From a checkpoint of a small mixture-of-experts model trained on Wikipedia.
Size: 9 layers, width 256, vocabulary 32000, 67.8M parameters.
Experts: 64 experts in each of 8 layers, 192 ELU neurons an expert, 4 picks a token, a sigmoid router.
Below are experts of layer 4 (counted from 0) of a mixture-of-experts language model. Rows are named router (the router's row for the expert), up (a neuron's input weights, with its number) and show model dimensions 0-255. Each number is 128 + 32 x the weight over its row's rms, rounded and kept within 0 to 255. Numbers have three digits each.
Before each expert's rows: "mostly gets" lists some tokens that are sent to it at least half of the time. This comes from a sample of Wikipedia text that the model never trained on.

# expert 34
mostly gets: " \\", "\\", "_", "{", " mode", " software"
router:122118126087130132108164101205136143117143117084104241152122116125109135133093123107179127136118183125149106160150087123101136140136087098140150126181151069153131119166181050082095157106083111098120085141169123135121169125107115110178134128097118120115138101157152106191206143079134186179151140083144169152165135208090135076148147112148117112137172146106151094108091120114106185108163090139100142111097175116085130132089098089159149180118108094066152157118089099163122111059206089134102147116134134130103145118124103143127073096177114148104120151089124120115137153178090089140150095085097103096184125131155081118112095085092097172107194188128162082072102117121166155108162128135123116121087146192150112070170104107099194086135151152070143169119152121111095166103145089
up0:135119179109125137176171093117101183077113120127120147120128159166149187130187108108175098096164137136107165191140110150131113181088152153152075093082144158171079134157133133147130164165086168182147104165163132117171143110137126074105161181065144096109124149125125127204148139144121112155129133113076110159173109162093181100178089152105151158159139143100142114087121123073162140099084123117113140101147166142124134127108159119112104123115101106100118144196100137103145132151096156070113180159071117123119152141093135064067135059126086170103150150110153100178119095156138156133113072071070141139209171114161047100076089108096110158101137158150126118117151086066134134131148117098196164104071141170184121177128066152166140137127133153125111142092222146129168160127091137
up1:119183121091134107097051093074167128102114129121158166122145134078154084108128152092161148143140160123139118139143142108137057155201147127147174128112106164067103139179194031213104124132103172063152115147138081165130105085124149109105137159115094136098145168168088127157130190136166121124118141100133152109118115128154149104176081152154096179130160103101102067076063096146161144144139096119104158127113128132089100090081113193104065098115110110135139161125120121080159074131149149111136073093143112116130105119129089136147080126141067086100161101110150127086136122142157170128150123173114129106086079134126155103110129153110102131112213195161156131151109084183087130100097195147066173134168126135116135130084164120204190149145154107130107135099113121122197068153100144
up2:063080109035123170118130148130115140112143100198118099078116128112076181102143157117095138102180155129151075134132134140084147119122121091111095098146084148123078122156167098156160124154158170126155126121089114165087127165117130058125117092114099119096111140087078068117126099163198104198185151103167154137114087160136073141161095180068122182116150153132152150073113150190087156174112173106136108111128182105111140081149096141154149159137148114187161103091122136201083094168153101154114079163170072104102109152089121172107110136137174127087206117092064101137117133119131154161164169129125125130101120157120150183086103069163179100157093113151180144115128135091169113136104168154155149078121097114139139139093155094111091181169111131131172159125089112175180131118160142
up3:162147159137084159093123111104163126167127115190155118090133122111192116145141112145132099123172154146159131151119124103152134123105189154153144108164105099186156098108108162114084150145123057115053176116146127107076103092153160205171137160147145135085132065140109107122154151102183175109139109137132089122138176170130178161082151137116127174124092145155113159078117097124145125084148132178140203092097107086134184171112115102072130156144156141113174177093138174134137105112193148086101131207051072061136120193079155125153154053125148147143206139116041135162160156177133156140160133121170157159086123118152145117163140157119149121094099129188133087102143157132082168141140124127161173151175095154155109129109093152196079156125080126143117134104143156112077109146132122
up4:125137111095141148095151137191153130110081148135132146070136069194137211114130158147125159156138179130131136127153073125142099108082060138156134101174098111130121098103179118164156108092031139163161049069112155174103084065092094131132092139117196138090072170153104151130135152131142126151187109092084122164137114154190160083122109119101104161115143159111092122147159094098099139132156086143145151117092195177073100105113103081114131174166118107117095097106127145102167160172136115135093063111180155131133125137083115145085069154151144122121130143079105103150126128128112176099086146072086145171115105193111081143134097116081101096135083124139151101143122169146219127145115193048134189132133159127172171130087129127156117165111147103145188095157124127144136128150117132
up5:136153150089187124122083085138122133137158082117141065115159129131066114132098140091150170182140123092150153140192072130129126154194081169102110096153180059101148111157142156191128120137121186086115125168171151123157122135092100147101167080129164173125164139170112153120141120137139135189090070103099132171124119128121151165144154103131085136133122195119171133077114117173121197170136177152121052117092083130154149121128153123133084177203160089129142141110131115154153127066161144139176164159121089142090183137089108139139121077107059087130106156174108137109124089134090122165148176143101122153091147109113144139078112121122090141167119098134185077073201066112174130089108084191157108140111202139097122139142191089161102148135138147090166136135101173119144063117140121
up6:164133118160099087182086161142109160087149209085170159125133120166095173102130115098112071078109108143166183056161165140098139107095163101128120138152097151108195092122131123145101107138129094128155138163124153042085091108128166092116113160115086127127168128111061150131133150103169174135094169108135107138129154090086144136175151071176160109153157108168124136150169147100151121050056124080146149077153143146107086170156153067115196140180131127235136156091164132088188124176122171149101080112091081145115132112127104138142069113133144094096126083112102142098092112151147121154102167139133127112150150171151084119125156147069107148155130183123106151080186137134148065120106111151108125073146165104186105139123123133141173161163112095116160122130124071155110160101075166
up7:086116185086100128096119148094128155141124069150119124100113130066059102178102147110145112113106169048101157180136157121088121139097096128150134135178099110162129164119164153074119098052129078166156115169135114075105171106091126100067096145218107131126136100129117150101074153090133150117120125156152160140147102151152170071090118138150152186116138098084088064095112134125152185127107115130075127095111146154100131095101143053204145096109134102129103140125142138221182149104152132066098135109138099045151109132141091106184140131142075084145176110134148095146150124111130111090134118167082092149085016156123114157097155061124130135149177134129110115063123133116087152118088188131107094097089089139148136179109111090144142112135126144122151133180108111130131141083134111
up8:173138132124100121192122081103116115076157148125151116131114091113096108107115150129141114100115145118171087119140092121153134149115063059122135152156165107131057166109126147094105127174110115147146099119118118130131162179174146044174144118127169138105081053175111080114161132159128122111116104091099176095102101164046157154151127145105142146126182126134125095113140136107124156137114092165144143151113177087203124073118126131071135120141128087100135171103173118102119104115136150178120117126127195159126114115084206201127140103124117100131151101158170114177090146088186144162138140168133161181060099091119200140127100169095164170108162124157171103136101105129159163130123093106144133186120119180088104112110122124119174169167144129120092011100071123105091104026089133
up9:118179125137138100108107166155171117138175087123066150091116154213071097141221096126133141141148189081071131123116185097130109048040148141083126150113147132075117123127046136143122146081125094101114143117140112163150101155091155099164114125077117165116050104127078121101105116143172083121143111063147131129169128069121052136171137108179086091120072131130162104116112141112112207136189071166126205166119172168147127156117156096135096074101112128073117181098107130100100139153115096107071122117137169169154143099128123131143113095119138139176104153113116084082147133149100138159162136096175066117128124122097128069131113137164115045128149158124139149139161112129171096157089167105153162126112124175102164121096108150158156104146133129126084135135181178127127146137104139
up10:136030116164172136183139126124153141122077095073119159103157154101078123127121112155131110094155142097095121125106156103093123171192113075120054106141152118188101170140132146078142108155071144151164137092140115106111099118088102125127068097119146149108125249112149124074160067131120154102126135179138090127135125060093141148151135164134141157149098184176217141128122117112090122164075067114126162126164183116111118158123169141181144098131082156146155179113121154171089113115102152076104141092165103124107117124154141111132179105132111126181105173155115073130111163050112110130159107133120163200142083192150136066105122126078081082089131127136090110132128140141127124143152093096112145130088081171139130158086139124130147099070104110139094182195128079147147094111166108
up11:149163152137098119178136108057190136117135108120128150108125107130066125087141108162095098191156156149139178146112110103122123117081150093086118158107153162147099154109186089194149131144070144061073185148117147127137132182083110122106121119069071124098177143133154089128135128141152175206096175134132124168164112142052090169094194070151130139051081120137171173134124162102121093170101125171165158162090170068096170128096136140170139089155161136064108141164112132093110183100175195107156132134091084155113128112102128177107196153159120097173144123130201121177084128151134128147115151117139153112144113094156111153153121143082119050091166137178158124110142151113095110098159074157146122151179120100118167144100133119113180085150133122126146140087176146101173128150138120
up12:098138133098109133121157150161047115093142097110137142128166133142165089127174143124101124102058104125106194133168146180059154063103120109096179103109146103063114140140149150134156122045122112133109086101202125091063107131057098119164114116135153136072151135175091085149113095120158133112204123047161092102128153090132111124112148090155189093129144155076138125122111099141171142134150117128131093059073125101137077084115115060142138125109098125053134166122106126125105110130098139081081165079142131089141130144155146114156105087130149117089133189135090162106145098113126039109140137119134102120094153173182139138090083087108155102095179138150130149111097138111167183087090094109101082108140131168132150103161117152127170174234177127111138114163120096102131175122147115
up13:131096109161119070119125078148120172163148121091156087127052099091088134189099125133153164196088141066122100118137141169120122043160157133169155113136097080158160117118114097125166124109148171123110110192128162133067088092053136093161134093194131147177117062128109156132086107100133166208175170123201164115111115072155192145180139068159111142155146088120160106094150146074111128140085083128107106083156107152165066119145106166138095111108141101137127143086128129143165118147087142146131169150143218112135127127171082115150100144102128130108144084178073122157138101113113141054124120133143114104154137065174185113089135087146133144131107102141075135175107133150197101099124090147143066107138168116122112144104130111119140131159130156201121145164108105128148149155181104
up14:114186105168121088118122095155134113175113060145111144148118098126128118127130119116160156172152093136112122065150058101125138084057118149103140097092130125124128141127136084155114152114115163151116138148128149148087134082120155084101135094099129227151128124082107128117098127097103090107138149117113144050093090154110089119183086145085145111152098107120108135108152136102114198150123109160070162041094135135076110151158125097070136123146151043152108165085089139130155126074095165131117132084119137167199091165091150175140118043140131113122156101142078096095149155128163147088128168139149191076096141143137143137111126080110106163089106154108130147040127125131109192105134110110118157093092105137162155165210189127120069183161146136069129155062080151136076160099111113
up15:173141144107150133109184166145166083089081087141122125144181144107101122101045103094106129102105107111159096111181122044143001151102118109123222086086116155139136126130125148102133186121083175150125170109111157126116110070115164083116147105090135087102158147148155087179152091100140121144124151145149144089098070105195182124125098133103130129177096090123145099081088124126115099109087157198125093070102130117169077138184140165134118072103163077119126094136186166154117066090137089126109156115098152103138158117156084123146154109135151190078151097123127137066166061135106143176165182121129117041088102162143163146125146098141116165158184165153116113103127152134105173077107094170075140129128130141161126140122157104114122155092154157126120140112149125127135145117097140
up16:123115108113187145096137159090128135104141110105151125158099100126165101174132112108154131180107106090115102112176193170139061118133072129161100106170183179116118146130120085115182121178101158124153152089062190116157114152079103103095125119155053105120096077118151114146138089182129124151097157154110083171118092138145126130180189194067102118070130134127163168064149067138096130091139138160156037163176093139142184081140168182141132144165182152122186111166185090097162133130082129170150132120081178123101178170116184117157124101136110128121098156137183110108125087090110132139129123100098095102118138119121141192089102123144114133128173097128074067186116175111146103114119138120096136113153159168153072103157133182172142151133091120207125137129127082154136167145138136
up17:137104172119116116148137079148098096166133117146153130127155117123123099113129141097135152115134081093135095121113131154082058116139164175124062084088134130177120125108165144103072149066029106111148169170141120120105158134104167143119182140122125088109106110151189118134134069145134091073127148103102109155145061114067157140139132101088106123204128150132128147135098050151110085084159184175197165150141130122144116141119173161137126148163187153087075132110123112164152068133175143168144191163178150153117106172126171126057110120081126129121128098098139080135089159129132123089162188154141096108143087151101169077123105146187108147195058104147093076062141104138091090158203164130120164133152064106123111147065162175133137102164129159104130091112155144107127146141116089
up18:119174103184115109150166182146127167150157158115108108101107143118154119240075118096142162113124151153130162193148134106182141099118130095149131069133147154098138167168115103129113105109097089107127118135173109158065167119123132108158099152159107128144192131159102137144122139124165125168126143123122178155099059160106129106213131183112096110195119157153161061152095185085108152092122134082135169132131136130196093156206094110127120091150127086126150124148173170130126189115109191129137177035135108113115134147122103140121157111127119044103072070128099168092091105146139123140141148125105129112167151162162142120091134171142209120164123131111127080123160147172140121114142147155123089102135150088156129078146175177151143080100136116098070126152129074139084032177135148
up19:085126135114095069094108109165174183102130138099129135143107128124109143080069145131123099117121139133120137164133116132180151101130083207158075112124196152172112096131149085196023164089102107097102151081114110144079120068149077126114158141113150103088135152143126117134118151130124101137146159162122149098153102136120147152102114174159096083171077115138141080111118136141129137109167067149078137181129140124193125146071155078119138154140146122134154149100119115137147137152143083134144091173151046214150119112162108136095102115115136118036161122129127135103080121135157219175146115102128078133076156134138147124133179132134148149166111110148166091075108144145052186125130119086173092160137085184130140155155164143127132188177152104060102050136127197115143149088120100
up20:097119070105098171096110108139142128134165123137136158082080133110166154097100140111092103123157123138151135152088120161093112123101099112110128120116159116223139151122114097111129218132109092151135114105167141199084140147070134150088065096151161089114067183169181127119147131116096150138136176126129156138158156107142126130116137094160099193142158046097111077104201149147121149148163143165183163095152182153078152158170130158118122145133063100153110079113163104140114113116146084166158134142137099123132099133067113124130127082103142122125152104182099052101163126145111106120144133098156125074151107145096148127210182143064157118170155161072170164149123148114138129163093212139195151104128174054162129114103112138137164131121111085198087158112184166182130154092129158
up21:129121245131095092144101129098185086109121089121132114159129116098126161168107116163161128142061062131100118165118124142129098119092148101160072126121168156108186141095152136130117116089114105122156105139099101076154111072191104180175135123137130152140073129122168083147191162145106178099120152104150110132123133116137182157149127052101175160125152146109087111134142182101176121160137089172128106108127105135091139095117111092090142106192129086089172088131109164121105094141112104103135102084163130125100133155145149144135192169154103084118076122107098104151070102148142167134089145100117119113094149056158150119151193122151142159121096085139151170172126158229176149111115096099100111165131199139147145123202084139158114092072094090208158135107103110149165101167177169
up22:080089094094130130163162094149126129119146141082095128144094128100110087110183095122122155085109113144101173115150147197104109096119097096116156125105182099075157176096151123181079076146179147020115169168166182159170132097106143084150110129118123138144083164160149109206132140162173137089153090125149151193131102158154141127112089121135097120177127139102150115104162189125101086088139054136135119144088131114118120102117200124132147081078160154118082123085181124100149147171104191150140096123167118165082116125149154100099081125108184074150071120184118123119089169127145130096134165165113157156105147121159103155112160143121131198115132086141097115142102080108065153141114090166128175140147167115138075047178181131173162091129117146160169109157137173142136159192145116
up23:174097131100156210143123131152150095087120127142094125148080192139120150129133091180135171121122176098131156147123100099099197143117161158140131141182146111100134138149115158131104142156115106130105116126150122160133144124068166136099122100095128117123122148026168120145165146139154101070187125128087172111184119176105157118118111112114104146111147118124113150172061210162108163151180140143068117069059134106125133138098113074174101089135111166107142107065166172137070098125184143055129218098106127093129105138122109091138106212100090141120149109132136166112091089169186115128103077117165103114141120152129121135093172126196102166105122200095180103106094085143093130103103173149094161114159126177188147118116104162104124149149106160157173126068181153149124111076118149
up24:087099156163140107139098115147175123109144053112115151118110075100139081091168097117131191117121151127077115139113155152168106169122140071087149097122157130172160126155164112116111122124112140124052086114161131116146181112080129109129123105162097089193153122087189150217140085150094158146129204156106179090134120114121190128109117095095112171155145167124156123128107165114125080150117123113134189149165146144135103109145136177135166123075120164134127110060176117131099157177190116154147112085142210155180104120155112134162083112094131070137092118127116097148171064181191140084147146098088120189146121115063146121150152162091126116165152090059074070145219105155106100052110086097138105124121177134149156105114126111085090120155128132163121097141139151120084127145159134
up25:159114146130151163138106186124168089144099111137141134171142181119181156169111124175183161136055138140097118158140132157082150114119106104138152127164107098142183200124134091128129136112190092141065102133163124141084114146022171096118146089103085149103156075151220120116134118170106153095170137103134140132114124074127144115135140186124109124122125123069094063148139071168166117119094143136146131064153128094179162197138115157190121156141186161171141141180176134105110203135083093087146178110133089131072129130083146160153114145149186129082092151167058058148149158132149150111092123112129172118172142151102114087122153189096109147132105182147104143104131130155163174123128089098134110170130099111103091193125146103156133091086121164122173153128185135127142124114168159